config = dict(
    num_hidden_layers=11,
    hidden_size=224,
    router_score='sigmoid',
    routed_scale=2.5,
    balance_loss=0.00259,
    init_std_router=0.00671,
    lr_router=0.00048,
    norm_eps=1e-06,
    beta1=0.95,
)
Below are experts of layer 7 (counted from 0) of a mixture-of-experts language model. Rows are named up (a neuron's input weights, with its number), down (a neuron's output weights, with its number) and show model dimensions 0-55. Each number is 500 + 40 x the weight over its row's rms, rounded and kept within 0 to 999. Numbers have three digits each.
Before each expert's rows: a language model's description of what the expert responds to. This comes from a sample of Wikipedia text that the model never trained on.

# expert 15
Description: Mostly the word "of" inside fixed names and phrases, such as Hall of Fame, Register of Historic Places, House of Representatives, date of birth.
up0:447484475487519533504523500508420487546486484516481486471519585498400461472503452507467530491522497537500529452450444482527469482489499479491495460509461494520479487495
down0:512488400439498529547491509545530515460555495523518428519563506499520491497500494459570493544462540507457517515472461532517485492457417556514518490536414468425470519515
up1:518448462537460487508487499527550481477547547437502459426525489463557469499519526544428498495504554550507524472537500567509573606514503446467524502523465535457541475492
down1:495460537512444548533497453514566418548497489585514494557494536536565474533495508541501465568590578524484493448519543465519513456484540464506476495493502472490481469479
up2:488512517498465547571443418423586485481585539467523542466513482482504468500562485447517533529537503503511469441540444560503479472513555472510517463490419489513542548458
down2:532475465544519543432432537472463536464514506524453548479524575512351427448482549499534517502527469537530518512516515445467540488485519433511546566536497517475467489471
up3:502547472516524458454521467466489524476548557464480438593450561572565486537520471468482577465461480515502478473457474483508510469458519497475518537488450575496507487517
down3:454531525539440452468552482475472473532500519484516486495380434511554480539493540515487505451515485531540491484524469551470469543451508533511436452472468508452434448588
up4:508454441477495496541492529478476518456510465471436494495454499542476525509528550498522475511453417562518519510536424464574474574441478441521450513512511480482501506506
down4:560501415529472498525513463431436445513546535456459496573527530539491477444429506508537483538569554516514503464528486546494497469461500544442465459591488542567520510509
up5:516447464483529462458419491455458545519460419526519530494483489525526561552510545496503443490516522520550519585525466543481486533548537565490531465448446526509588536480
down5:528444482506434432466464510502499585525518554469496527426468557474553555511514541524502434478514521572485538522464484522524442536443462517490451526437539558530499522497
up6:504523488512548473431500537553534522453532507463515455500525485475497547522433558507519514560524482549568482491526350506423463510487529575397548488464539501436544464440
down6:509470536485530456503513494419510510527557496531596433550505473500561521472582470513567517559546488567482430430471516504525439536539463504546543559441494563456511526548
up7:474447456539468478502533448604470412538507497509462474538490452571470522540511517448512566586511471529445468470468455452450478518479478519481462495438466487510424491448
down7:466505482518444491498473452558514539484475442510539565498504520493511519531523457515537504488458443576417456532491504480373487585512482525468473535495509492551460491421
up8:548510541461555542494472477472515535513511440503537465506416457563440514495480515531548531499465500458510499530554496505426494530454504500479554488520512513466465421499
down8:492523497477566497573570473479519535541504530476462481540456579531517410488495500482559491430503527519514543471423492522491487572520486412501507472499501522454468525524
up9:436468438572489502447464518411530496514503479509475579511539440553518464523497485512559585501514502445477479432558535535501517460491549373550565593515495490480462502496
down9:494527498510521449514519402466466526548535524533511500552475499548441508500522544547470450470521502557533490489470434472453520479585542467504594481510522514495508509469
up10:561406511447576504497436481550466440547524482500539480424552494602488533460413557461543556495545520514458483462511479483456401423471563438529496510500478514480447516503
down10:546427556473533548510507470449546485475489527494522564503443477479595519457426472439484572513448422517457460584472511425504453450538464522466529504513567554600491494528
up11:527557520542508563492474481623519542485503542494470537585466524595511475496479536478445459489496418501496521454540527583486494550476523534483476541549484408517515521529
down11:541494521565555483551551567571514447472482474559536533519493445536471465525522501494506489515493455562471483550530440455543420517475476523469539529547444506491467497468
up12:522452556481476492480451514503408542589532461536561562527529567521511589501578478531507494492513581434441551508456491596523449511472505517499528460552504490481577498541
down12:515448508508517473517520489441474535508445579510498518523555548526540526518459484487523551470476433508452512465479454497482484529528560445472557480536477472437528582465
up13:456465547585524492517469475553448515574478528529476505542484528529480454490463458489492434452440487526455479542501496535490480421464542472496565494456502482507532458536
down13:437479492453381476503599489414498467467552502480554444501578449500519565475512499477526471470524553523499509462481564462502464478472428540525528474452548522572496531498
up14:506475445490504436523503484531505503426469433510476503536533552568506498552454516547508513559490418505449515550568422532581496523531420500538477482491452526452505542492
down14:465474479507454538480416538518547567476508505477484493491568448472489554560483499501466521501562482557527533563510530586521487478410552453476540542472525497557555543473
up15:495409553507386511429478506449507472496514497463493478483537536553484474554486457495473475495491514574531424504522528513516531507439510473491540433457486531504527486512
down15:567484469492501500488493500504468470516555533479534538511479476526454489517526523539486503502475548565515526449481551490463472524550453467550535459529500448552534496581
up16:553503404476469498571483525506435495489480528486447487540567554470539490564537456462608513437510504461475521465430465473590476460518464537541524491514474473521461541565
down16:509511456543527533457515512494460448510545531523508456519365490477517468524482532539539438508468471430534447492531540588507471515551497581452540553551437497549513452545
up17:560439513481497525519469521491484459487519520481474491497555535551558506523479444470484448471422569486513425566575505515524500507536467542462565544453422471495552505530
down17:562511510521464495425534475522542496515600513483523462503499550507492506543432498538488488447497535390465427472595539531501487509509537440513491446457553542499535548468
up18:500446532461447460526541523568463487466518528491451550495508510515529567477488480545487422444503503523465470512527440520470462548483540524394454492533477456501550476477
down18:462496476506531424514503541589546477479440531525522500486471468513571515506419446493481508480506550451551481497540524481554450553456515441523519525521534514485500491547
up19:521563442516460548440573506448499599552498473529459478489434545521585456489510521521408532499475408524535457518588435463460467494519483498502504435549437545479477499504
down19:496481495449478525528477556496431597478517493456470515539466452570515476538564545501537495499532494507529402478570476510509501482510479478499556580552604491443461506486
up20:499493547484567513507558442423564518486403486505444479488587499559593443506470463548505493478529531487427473458492484555469483530553531478450456510496457560505527467532
down20:576541510513510458433478504484522479547519439498424491451522462598531501446554508492467529546510583539561440534479539466525481445534510557448510428489517479527505534513
up21:467610463463471448533484498496555519412580520557506495386568552497480527585520499483532547458532483461502452475498450489530509491595478499473503516561507474543536514498
down21:457455542453509569456496484526491508563455534516470505555482424449532561481469496540551514512547502449505491540481530524473549466486499473479496456535592504454506501448
up22:472496454510542502539483512504509421513518552512493572543471476494513510436519483395502579508445487427522527472511472538530511469507493438561509494530494436462520424463
down22:526472498459510484465490545458496477502506433510506481476436510505537514492510507417475455454520498472494437487533426540527523556478493525464548562507469531439404435483
up23:453462481542555539473500455455556436521562472425469509512533456493449498506528387547458560447483500450483514403507527546503511457518484484475516505444470461442517534518
down23:475521496503485509489522477417464533534495529478548510480504470526447575498485445550437509600515493478541570461559554544527545467532501475542547434477552491487538503508
up24:494465526548477445515457480478455478473493585486484535480416504466523516446496571492504510478440543485502495475505542488495532504424556538426423534536506490514521435557
down24:433449442546525476479450538504440505515489502477508447472496499531507514528489446440479505485510446495457588532541522528472414514568543405507547478541528420570536519528
up25:466488471474544444408546464466534492600434525537493487488527485509497483516556462478453571584454458445516448486495449522442507531455500421451449488570517497499574521499
down25:459494466505420451451536533470489474473458515498566503521435514497480529523532435577460549487492497545507510482504514499487457450495515424453523520482487478534421503475
up26:542460440573514500517471560475474454503426472499537442520428519452427461497427530468491564536530558474540405485483516573500479471411512490508575534507503484520510400541
down26:517438481398478466453459516459524508521440499530468492504541444504503452498518463476496516571442537520544486506529549516512510414518418495509542573511545461482475491501
up27:485541501486485514511526486537427483508531551475560537576574520588483436534485505441477488575484470528494571506498468587475521491471502442489512473508445497470427529459
down27:524489431570502540548487400499520525517530495452481511404489522542462497443526489531480540540509529467483554495513506534410521538594484548479533553477503511515532496457
up28:463425540495499576515567487514504468486445545483462530520509538472499506497460552490541503432477511448488480437544490437464426443468390456479568506478550480444415523460
down28:475492457592512488494448473512487445510511512539532546498539498502476524491468505463547481566479473493472429531450471524482453536501430491480480499499532515490498506440
up29:500466448501521495464484487568520511491521521537447520463448494515501488511518406473501576498545477436445429480539422512497430512520523476522492434510505452507582512487
down29:548480540458478569536569461539472475514471590572468490497491532491472483511487432493493542470443512616592532485492555462541515506510531492518513475498501401505459541639
up30:444422562433451481427416518490461513510606522524446555486443455533458443494471477528493534544519520488500485486522506501419527494458510463466472500488527501469423449520
down30:493566487432547510508568471510502519425481472517467421419491488520457475469505488484453482542437493485530536513485474484484462423482478483454578513476500462466475570470
up31:526487480510517498489534552568502436486530492533472466528500503579528454526557453479477496569525498568538535482524454509521454495525505556492485523490478420482459481501
down31:481485464509484500513516477545467432492460491507471595377507477468493444475580534512450478567479516490470526478464470554459482486456436450462401537491427542477464538533
up32:528466503467463540507449481460481448502498518469480537487524552469482530559507481528476491563554552470478551548530540551538503476439511489472517474501540451475469500474
down32:497516491516524527514413493543480528447546489541513510490455542498449494466512500508415482542445434489585490559460516555515486448528474568467502515470578511527382504515
up33:467559512541525513452544470493471565584470436527483551488448565492490555546538455424500446525495496464416508450570479539626552478446573518477505505483481471546459550544
down33:550513509567486468519525483473491510476494439483512519561489364508548442497451579471488461542425487471525497478501555498470464542433486491447538480588477473488500532519
up34:547483468543505491508459511569536458566544490438475576448459522458543552482482543553482515511570453526456519573483507472547486549516517548467569499525455482521487477470
down34:488561496562539503606489511564400468457484553508474510491522491477523546465512498449537493488486568558503456538480464494484421468499516474500459437561489503473537508543
up35:579452457492528499558438468549500505426440535431572525535573512497500458517481535422483527517545515491480461544491527457475444475502474515441513456482483525512494563549
down35:469521476460473527493454532436497451455553548542552514484446524498516504529532541541476460497579536536534523454583547592524490483453511491435503501473541497513519519527
up36:578496450539461441497500527511506462487434499560464560468466501542513519487497532479429454463516444475558499495498480472415489517573559507535485582574449486466456485515
down36:522482517521511556473420520453584455499552534482519514463469581600501508480511508486481472468441474538525548459415530479432585476451387536514444527518505470465495552489
up37:429521498505488548518493503499381502515479464488492454482422528533512498557498464561539551463492495568556453542487458532446527522523536549506499532482463535528479573490
down37:476539509562424482412483506458506499476485445528532544523482541502549556492444544500556482534528454470498503506463536545482475489584547511520560430467499499454459509440
up38:534502515520518510564468513565469501492515507451475418444529495577483478526504512512502557494502475552489463579483430558559515546519542471525532496534533456537453526424
down38:534559532457454509557490575454508547447425519476424509571472506521497502534480485507507508499531493489483512478509474543472521510483464551398515502545505511464475468462
up39:507487538494469465532520487502461532576484521421488515527497489506469438435469500596459513519544444424414511475462464529456451422498442474496490512475494422491486531441
down39:477492424502473531590514441567542479500464487471501529526494531478516459454505485451496537470487446457500456525558562508472485457503547523517449465460571482539504550533
up40:545456511463561524568564443499514537466521567515548522453446503489490477522489517531528496539455534573524547406433507472516548462492607467491472508492469533477498424528
down40:516521460549528538456493532513450512554480475528517452565537465481517455501494435504475488475577402425423499437508501511540512497478489461470470482519534501483501416384
up41:489454502498569480496430362558568405465562492569483408510491489571512441523495448510539465551469549522514480421569503518536488495509488494574495539531472581581510455496
down41:533443470525466581459499441526528439520476371459451490484464483545510441486386452509492454524562447518508520516480537498499467518492551525512437516537431532558505484473
up42:512481428453565536491496507474498558533484442517509489483531469548507563428444524546436513555562495543491479497495490443523477500489571508538462544475484548540527452433
down42:402505513519578456476454528514426551455525448490479530507536500538456488456457442453572500451544511465462536494449471466460578480554420485546409483487551512504551482499
up43:593582476512480513539567583490440536548532486507456488532503560491474495500468533456499491494481505523439550474523438536531500493550546496533490520505437492447549493412
down43:479472513508489470488442547474470574492488430506486435479487412525529518512543447496524497536586481481514490565452531538493497465491471460547547542568523440530492495534
up44:465512454499610573473422563584493458539478522503433488611484547509516541467468533534489477502454479478499479533515480520594474535436463461535511558475535453486498530443
down44:476530586529466476496505498411473517519426473505501528430515508537458485499532504492453481573526558506458448547482494570494446497495507520536501508542451531508532491521
up45:495484574496510497447433462568388454535479518490524486482535535567526527439460499559499487484460492480511554496492453490432489523498510515455432479441469521557436443430
down45:501511532473466433509570463474547580502517451560488472452614536541543476477565515473508548538499427507509459518540517450482505511524487622563525486502481530520557506529
up46:501536529543544477461430489476495486432542512571547415494491487523536557546494538466489556466528522459533503426437510514505563486447546500458490488514557444548493481463
down46:527480521506559528518493553466479469544446492411489459446458479483459482501522497485584495462493450426550506475493543512468493534488550505436552444590581499484541527469
up47:497530454480534472569509524501515472544523436506550474454390485506505515519497452556426527475513420591479483560632488525490533501483543496516485569547522410523500586559
down47:509491481504489547540556457486475467485520506543494558578513539481523447504422518524472481501415524502488526459485540536505547475584534545506524503505455483457506458512
up48:468540483514529571491434452517504515478533440492465495564485477548525495493533464564464442544486525487477501533505478498544552530505532473412503526446491483504472517508
down48:443456485425504534519559483508524488487485560486531503483512524376508491585475481552493451582498509476431523577513443458482530471537449431445437487511522459543461507479
up49:525536476553460441518413551508553508483542532446507487456519493473498513479467446468510469501449521491471510503560512568551535497494566485478465435542506472563522507470
down49:519523526526468522460471467568477468534494490453457480449560524481478460401506464585466468468505489487553528481486497447495460501510534473475508546438404547551552515552
up50:468511490512496516475531559540481468460483562479464443465499527546505517476507579552479547506536478451561480504545505454581468435473493441469470478479476528404547434583
down50:523480513490505461537529498497511534460534502500474446530468481466555474534460494518551566491528482527508522454472533456402490507468446447521469586517525493515501552420
up51:541549492488504507577495459545507469626482482507493497545483477541513570510542517482506455502500542569525531449526511434491435537452492556497485589533487484533537396530
down51:474518478539556487463491514524527469478404561476480463550430585499471450504490534472527534474552511482426514483502504545538442513558559451504488468575453445556473537423
up52:505546503513503519513455517514473459485572531460507471536495477481509514503501578524576482457505545453488504468581474564569501472541513538517474528495481476496480496456
down52:515511437419481489506530388492517547547540569518431491527489497576557496464430517479516459460470569410472453473524587536436553541523477575513464525442522489473502499504
up53:442467476518538448500485500481464516465504487480568557529452498513419533521519494507405396508464449456466491465523411525516417520433550494503534430498496515488532451474
down53:543528402488498548541547533531553494491497498553537507539531537455621520506463479455556458469497511488571470560449457488519518468423552477567459562512505498477502477434
up54:572480483482483561531508481476529506506500510493499465503512556531479503525440556508505498511522518517525507535527470481441469484474485479470533546427516513565466551511
down54:484526480513462474527543432571549497479519476465461517478481467499499491557507536428513488492493537505473476591452489476522497472519540461523522539487495526524453492571
up55:536488475422475557521559498558446494473464390522558512495496466469482462518476492541462531551507453537511455543527451462479493514499544526428499505459478571540511498467
down55:466562583508501489444419552513447543530464444485495470588553544511537492430529544494450459512510503532518485601476509478534483567544577439494452449454465500492470549535
up56:463485543521518505482475494542563507517462470458597534479487545487575528438460498504439473502437509513541468502445496529453501511528545507459514565516481456568549483486
down56:506573457495473565493500472445529504480505535480518479515511401444494495464482473490525499508526483468486461463496461581570502534432540531484464524538466504492451480505
up57:509467437450510505552466429483499471498465492519535531478620487568522464494526455563545491522468470516538473440458449457511521524505499480461492583478457495494482535477
down57:512478534451562464518563515516452424476417457436518489509470543479515551501503474493448443455533481454509499470427510438545509435503470516479440509457499459471498476429
up58:528535536505496514559449491500486452469474513511473545530433526508513498534460519509442556559445532456442470430521505476498461518473438466481523432482543472479521436494
down58:534570571452451398482542535492510569528488523484516521498501542544477423584506482499462490507491574532555470494469554424410479550478490481493540525484524418496481456480
up59:543576559486460464484543506510473480522498415534510490476532498487525527492465413532428530545489458558531477523447458425562432538580529529489484481518557510460505561502
down59:521521470440493458535562483577514495467484507469593510447536477449527530469503456537517405467466504412562522444564570523543488523483503524506449508512511567521524488507
up60:530447494560443522539477585445531430516516521523453497461454509479481479562430457586539503496496582473513463505516447507529472473480492560541487503435421410450518472397
down60:518479481515495488461510505494541498426581533474453424494463546445480479499509479575562481551506467559527468470460540534481542487497481522493567433483445482551532482568
up61:472554450510548526508529488460504532502481440503528501460511610526521462446565510550439474479529518491537535489455498479497486438448489525442502586592430556544554510476
down61:504488534469515442518496518460491522500600514442503478525489509468538470558453489449544512546495532530470571492502489500502524488403476528491536501509452521527500559426
up62:533544500571470555456571528503435452420423429554501497529549511543432592453557530545497515464528504467442494472565458411501475501448537518517556500532507451512528485453
down62:532486553497499538525488473472518539539503470545456530480464516523526470540439525514415494543533495466525514578496537531473506446484518471518493452512556532523512545487
up63:566510488515538517512464499461571480494467518408475516487508525475502428485459498500506545540527552525469487472498482561464462594479528515486534529524494435537535506467
down63:569429488591564452558476565467390533450504475546477404484490542508501491522453470553550502563547492476550540531509522523484520491466497484501575482458478478502524462542
up64:529402447555496500487469497499540426477482570526422442561484531498515460535450507449480538481530497508509491428541434502470519524419554495494459594520400446372536478496
down64:465521503494549498506523468511458578440488509456507489450443523472475549471549553436479545553466497477424512464494517520518470526496479509496458533491454507501476602561
up65:516515509516473503502452489504438494425547519472496550535514516518483526569547485506536478485488491472581514565559491459494489531515507483522512478509457461540449542547
down65:561522462550492533560469507488498505504499538514515472546443462541514513455494476518513503490615407509426519570443467483494505495498520524497563457561513483546471518521
up66:458493476514525466515389499497480516525511483470568573520543512533517456543500532445468442568447542493509482561531474521536480513453425553501497459460480529460466552543
down66:457494463504499516575476510432484504543469550504446473443494472481507568503472449536516469527559412531527564518509487550550617611497492521488492509501512460542507548475
up67:561533465498512509524451491518559494513551501513482470632517576508506482460510523537501509486517519529494489560547507537545458466513539500521522502510490484562476510432
down67:525452513497607461522472532521494446522495420504535487524509501565489527504495488527506477435463542489527455494533505449457511505503429560527521449523535515468392476455
up68:466456580561457547461532471437581421456519464449512447478583410531519548466541429476428477478516530486510564447499465515473460479571438533445454525438523422563512483538
down68:538525504505492416498520476416471472552468536455511566428526508482475460546565506520492468543566438519532467516497494504502502405562582600486517479466535507514476501462
up69:506474536462483426483424504500438461481502461521475506549533495465520509521505448520502489552551520615518509482538457483506464351462518472449513513587488455450515520493
down69:522499479520526481461528509440451540505463483517533476427468558519491508468500509482511582497454468482522446482514467576432506451508535515486552495452524490529494504487
up70:569525505557518503473443530418465478471393527529471513471532459584483553560524501448565489516472489535495517488485504497439508452529522500479472505436568502527491549515
down70:510531486446455470506423490466423514522553468552509509503492517498537529482489519524542466469442536495522496520453523517494515481515501550541557531544483470442482501450
up71:572484431448420465534507517501500522473480494480467512520523533535502448484508443411500534505563548492482543522523500518585485421522502419493492440477518480533532524450
down71:530478505523543473500449450486455425496492515511516497490523505438503526498541517570502487521508443540483474587513504514575490507495572526579468505550504474460567462522
up72:514448554503550431436427463541475538554466566466505478548451507434459526526571516554506478451470501482514490399495452432533519548520450525512529476516494548523505557440
down72:425458500555584511511513445506501463470509458424518452536474564515550512480439518501523503446529559506473481530520548486459499485495529444484473510524538445515427493553
up73:457516506509522494425469546511495478545445494476548564542440517520458562509494490536479517528476448555489498516515493470538464410483449502512445495479495524431526473392
down73:529465548525538512468490485412463475458539394499468440589522453483442504462528435563489509442541582444399528473537451475490538533441543477524539536483486494501499518562
up74:469502517501483521498514458523545460464566481464518471499493551476458542504480520449507483527462520461527499469465461566525388562545489529376523508445455531482585552506
down74:432469477488573529501475511465523482552515572529490460479557525487463499544556530465491525482525472497582513537504440496433455473549513556468528431505485501525471519536
up75:505478514533490427522434500503496490443491501527492423491515567468455537479470491504491501545461559493491435504423517525548472421481501476427395498421495448517452487483
down75:507437499480474470588532495462483521498486536508526513519590445516457534470471573551529474490407506554467392535487484488472568470447552470500535519519471514496513513487
up76:561458529616496559475550444471524528492583486486482459612525535465532501483487499540524517434401497485483511508502520551522497540455499550500468506508518441456506387468
down76:515488481520490497512439522509507447537475529549445487542476565380528541489526548554504490492525489579479499502595519579505452507462478437572530519543559561494461477559
up77:485454558434425471518551475466487527501593542529566475490536551439554478525497473510422568477537520510474559529463491515512399515568513453492563493501448484530536516586
down77:531521590534494499472540509576491514484477589550449479456531581487497520521509471484526538524454528484532539481567460455499554510478531456462443514541520484505501468544
up78:589490536510476528586461507519432527482468513452497530483422493482449524479508534500468488563515520461511524527507439515551549515582543516479446562418519532452553548518
down78:457455529469523451498498505587439441497476505506499555526493532483490531585627541506548456441502528527452555465472504539466549461522450595455451549539512556530559458565
up79:482519430471544537528545492557528570512482516577534544459495455508486582534466490492458566462551501498487481468427496507569473444521521494484491585534485441475542460538
down79:490417547447545538484513502479518429518508541500518472569511444377481492537464507538440483525527464459521562508493490458511500568433544438451491455528532531560539515437
up80:471490493444453518524467527470522538435505496414554532524509567501537528482509565523453521474564566524443492558526433568455503516504462489483490490537515529536472465486
down80:508509529469548486511613486503556467483510511486573529494516524435521476504411511485491507492480512383559472432568539498456513431539450577499524519468518490521465500525
up81:462493455546570559514530497521554485514575482527479490439495575487510531502452478527530492490526507481514436548515445492516549459441484584437535519547515487487489557503
down81:559494493484552554539488561520504568449509499468536481434530487614508462481508474427555565525450536529483475514424557555414501581448493514514483548481517459520553492564
up82:569436487460469483526409495536482481524471516494474506494543507503530508506538499553485528435477512527557527505438478463493550508516526534404560523488428502416522506460
down82:543507544504535515482519409519457504544509476521529477551467444487462461527509499454524474431524528546458584466481514445579558474438418519453425465429560460543546492468
up83:470553530529476558537453530558438441550402495482496516482450553523468513558496461557444482548498514526444499454476478486474481463538528566486485531567445504541481526536
down83:546569490505553503494405485451488469503524497520470541535490476492559498438565445524511496496468534547478509494461530454521544512450501468571591483552601498562563495500
up84:532488466538475439417540498488484525561447474466526538507478459481598448564444544522469518396562463522476497509493501503493545517487503537463586518454441514549471506583
down84:513552526549527514481595504501520525548479544511522408477530529524517529569499555601497502493435461564523453429549552487495509501477544523509513470494458487529556447479
up85:514463575524450528483497425501483496451462425504454468514502539466541451523489508452514475501473537500485510481451464570435470475465480444487525428467595518463415567464
down85:516443547520588495502579504508491508554482497461442496453456527465402509545495481506485475538498549555442494514514507514515498585500482559515522533488493489591562476478
up86:520495492473531544513490523551518540454526454513483481490578420527492528508503560481442556440476534535536476481470513526504517593513542532545505463513457499451479602445
down86:455517475470565504564419447464499496431528434495515409405495509455508532421483500472593549428492492472566422555545457443554453500502507454521497504518507506506476417477
up87:497505539502532502487462557448468489476494569567491537482492438601460531464501463617555555519462488492430528447454443560571461526521529518543538484496504493466499536429
down87:510442518508439457553485536551609479545500520551499441487511548495522541493479494485513470570483547415545533496486504480494489540471456501563528469535468541461499482568
up88:518450490440504482510511564452410496424517423430535511532460495424540476461489492448593485529504429523444460541494442476498464504459472466443547555482424537474494510444
down88:433465525486465496428508475493482496477502515521513541523484472496479537499504548521477465501498488525474520519562558550500501510539515498457502469465527486543571462531
up89:519567511452498522450508478545526522484578558472534434563514484546505508439491488553506515466457513537543594487562476497476484499508529577486547514494501459591545587431
down89:489518502465513423469554456513513512513510481502509399479523494530451502520438508460528547492497470499539465511472535543513444431451467496532538521498544599509540389451
up90:547474470472522580507504478496534418493387522438610474586485481501546474478457504503505516551442535483462433519518530453531452517518481516496513552482471504545532530473
down90:508546497505444494455434577515532482443484486485504458481553589471458496524520500513478504497501543575466490522533538502451493440463495530422501464499539513473515442462
up91:522490485510473443437451531411478478467525520440464501487520459555556412481471552498555462476473537500512508485523493485536529476464405524534537447459509554503497560423
down91:481492450474533538509502463499469490539546497407486468502523463443458510502522486537514540539534489531486534516472499507470492447520428523502476536482498499500440511467
up92:532455495402541471524466567444558534463471437481481486433588507492507481512469502426518532489563463446518472488535538472616475525520491513473452578451472493537470544444
down92:474502531451556531552537578469546471444520530515432518462483499441449489522547536563540536373522521568526545523525502554454446521476431550519467428516521557439412538479
up93:487453499521426501439481525459449418469500494469506456423480558517462476473476513572491525411447488468468494516538462508493464468482527528492472521479479472496536457452
down93:503544526452507456552465541436523539517513449537536456461468514478495553489447533484448526467533459445480464575496507527509496484483542465424539555470559523529512570527
up94:498474424434521513475498503527526431431609461453501485564483509477522477513550510565387555490538497569492494487482517582488485521507489529545443583507461475541623535456
down94:580509592547443561530534562522511459491447534531532477505456444435535512564508540464491470447521517531500560436515434441529533505508535492553454482456448493539579515476
up95:558544494449517474475451558530518540485498497522452461508485535517552502524557447452485460498545518479493469490479487470488518515482554461437546494522576523488468511514
down95:526516442519493533476571504474512430583518508535543491447556524505526545470496555532487522477531494503588578541578510464483517538510512515475459409444417542497527528520
up96:418517470526478482527499479443536532471426526503522428470415504494502480548544480472526537474532479471427549528491433524545507524489511527476558581495472485472534515405
down96:496545510483555465521488438482543541515547458585480400546610556472516475499535474469499466499539491522531557506515500615449479532488541557529557521396496459484517466606
up97:575486533484454549501511521493493534488522506534474504455530418527509527523476495556575520513500471530481487504515389482514588505453534536482484573519490457537516503457
down97:541457580427531533475515542478593515460488400447539526560532516465507452479520386512462465475510501528544485460481484510513542521409528472465420473466485530460528526462
up98:513604529431392502529485498522513500512524435541529458513465445491532528536505468503414530491528584545449479501476443496525522476551472493480572495442428462479537416528
down98:524539441461502514507444417497555546542532466467512508568477476517454447510508488485450442475507553468482481518478531573534499571502429483492500490543514522507536501552
up99:563473503489468499504499513487524466604624508429467448477491513583519564475534482473470564462500500530487525551487437484542473540478498519521561469520519549524500464469
down99:489487545484588532483454493560511479459462531547548558517480473469521479521470444473458485552578475474492532448462461405517497452503474492523466489544507459481435481511
up100:466489468540541479498521472455488518528479511512522488482498483538538487457481422541449560515479488493482496495550481490435499455468522496485487552520489445569491429456
down100:452486533464494526517528526515518537478574507517554416467518516524429573458481422520499549505549459495473479634577482478488482472473415589484403492490491524488537506512
up101:496537538491535498467485541493544601585449513516423503510488549503522567488548590585510473470440521493517503478486497532514562454498519576548488523574514541520503503495
down101:469453491539531536506549515414470547529507480537539535565541480542481496571432520415565526490511504452510487514536546546426497451450486512488512477469485475489530505517
up102:464497452472471512491493493479526473475545478571465486473461437484563534458445446521507538440481534501558517541475436522505462489550515545439477498523425510534500515452
down102:522542531428531531444530481445478440489550509516504501474507489540459555472524466484462534465461547560435453492473436515536545510533475375547529483460524533515539425488
up103:532545420532490477570495556493487576551510504467462503483512548526517565515502516429466434514579494456474493454416426524510486476512556498484492421408439467487518476488
down103:480503525584459515450446447490548533555488496503579519619499538475502467479498553535503441629475479442487417510503563478565499495469550528608441480506509388504517455474
up104:469472558512477479482497511494468452463485456476482429496510492543434527505526448500496491484421521582462478512502472519470510468500508480483457467500522446559559488504
down104:543480467486494555528454552565489465482518430503589489453539503435466431450428487467451479466583508445563492502434480548491535529559552520548489526574484476447439499508
up105:495488485515596506498533544475529501495541463428479489437568434470578562475454570508523503425488554535532511432632469524519558510555542512459449421526530543421515489506
down105:533536533511528453528490452443496529570471432528522544431523513519555474475580484489461550557525473546575484481572510475511456513465536545578509598441465492448457551492
up106:433518529506515481469530576493517438474474477523524532432466519530470464446519521501449489520499457435496395478577457356512534431472478464488491575477460510451474484468
down106:481431478546524479547489525466502558475519428540438524533513490557504434424501582579511500553517508527443514476482573430574555529519550487527481486444507573432447522451
up107:475502459584503422465481484569479488451435484505516525427514479455586499510512491494479484560472515493498488507555507478519530462475496553524449475456485547433534454492
down107:500522523515518470511440471507474577444489550500418526514556458544448540504535438477572482601465386511481547441497518485555549540516478449463501502488460473512463554507
up108:502538505520473490511529532512439436494488487455501533494544485459481474516602554451478531489565446422475507507464459492549471520585520552472513539521503522487483475528
down108:561490564468483508446518534518529520523442495483414526510517411556484583486502523482528481543466550467543455576543527583553507464499498496452514462492520458464464463468
up109:529524515498528580583520499497530523482517478508489502562482470528515513443479510408444530437439540538508497563552498525550527430460520557481530496462418510514479502522
down109:401543500530499423466519477489602480505558474520481560486504560492535496529580554474460449470474469492508440487517510570509482575508499505495556448485470542540516501500
up110:460506455461417479549527448513456495508522598438498519565439552540536496471437510539496553509521428504540451457435478482513554482495460461495440534378532530509473442455
down110:532509531547464502563558431589444475507445487464550554493504557495603471515488499547454500528484497435444550559463491444535454531465511469508470527487474481436553481446
up111:507472493598491502507519541528426558495494467513477498509537495503470487542493507526534540591515563524497506441543455514497445490484439497465494453469436456543477492502
down111:512475526434531433450512500479553535506596545529531495474557538558523565507491477453456545449513548532473428567492520456551477502529547522539493436403503478442467441532
up112:472485455443489585530407511499494482530504528511530453518505450526565523495598524567519546460542582438450493484524388555533470478506464516501541535474527572429493488567
down112:476522498549529464486509445533524452499503504505502493488488500481443499461523495460530521530468483490459457430506526483571477383435412515505492534483580468567512511481
up113:472459529466491537490487523440483446536524507575496450527428565546538504474511498466421474618513498545529567524465451533458549473475530483429534529415493515518478502490
down113:544469520512541644493519507520473459523507458467511482488402514538534511496501470505527492468409446522450543498475573552495510510529527458478493482514502525473550457544
up114:508470464565495413497572519496449447487501513516445483527524550521485501545523446502527534484499542525461517492450442511482486450512514534527612454504517453507465512471
down114:525436551489440427513495449422492529538477455536490502537466462536526548460470480483493466535454467521510477457578493551515483489493468475486521495431573479436451496543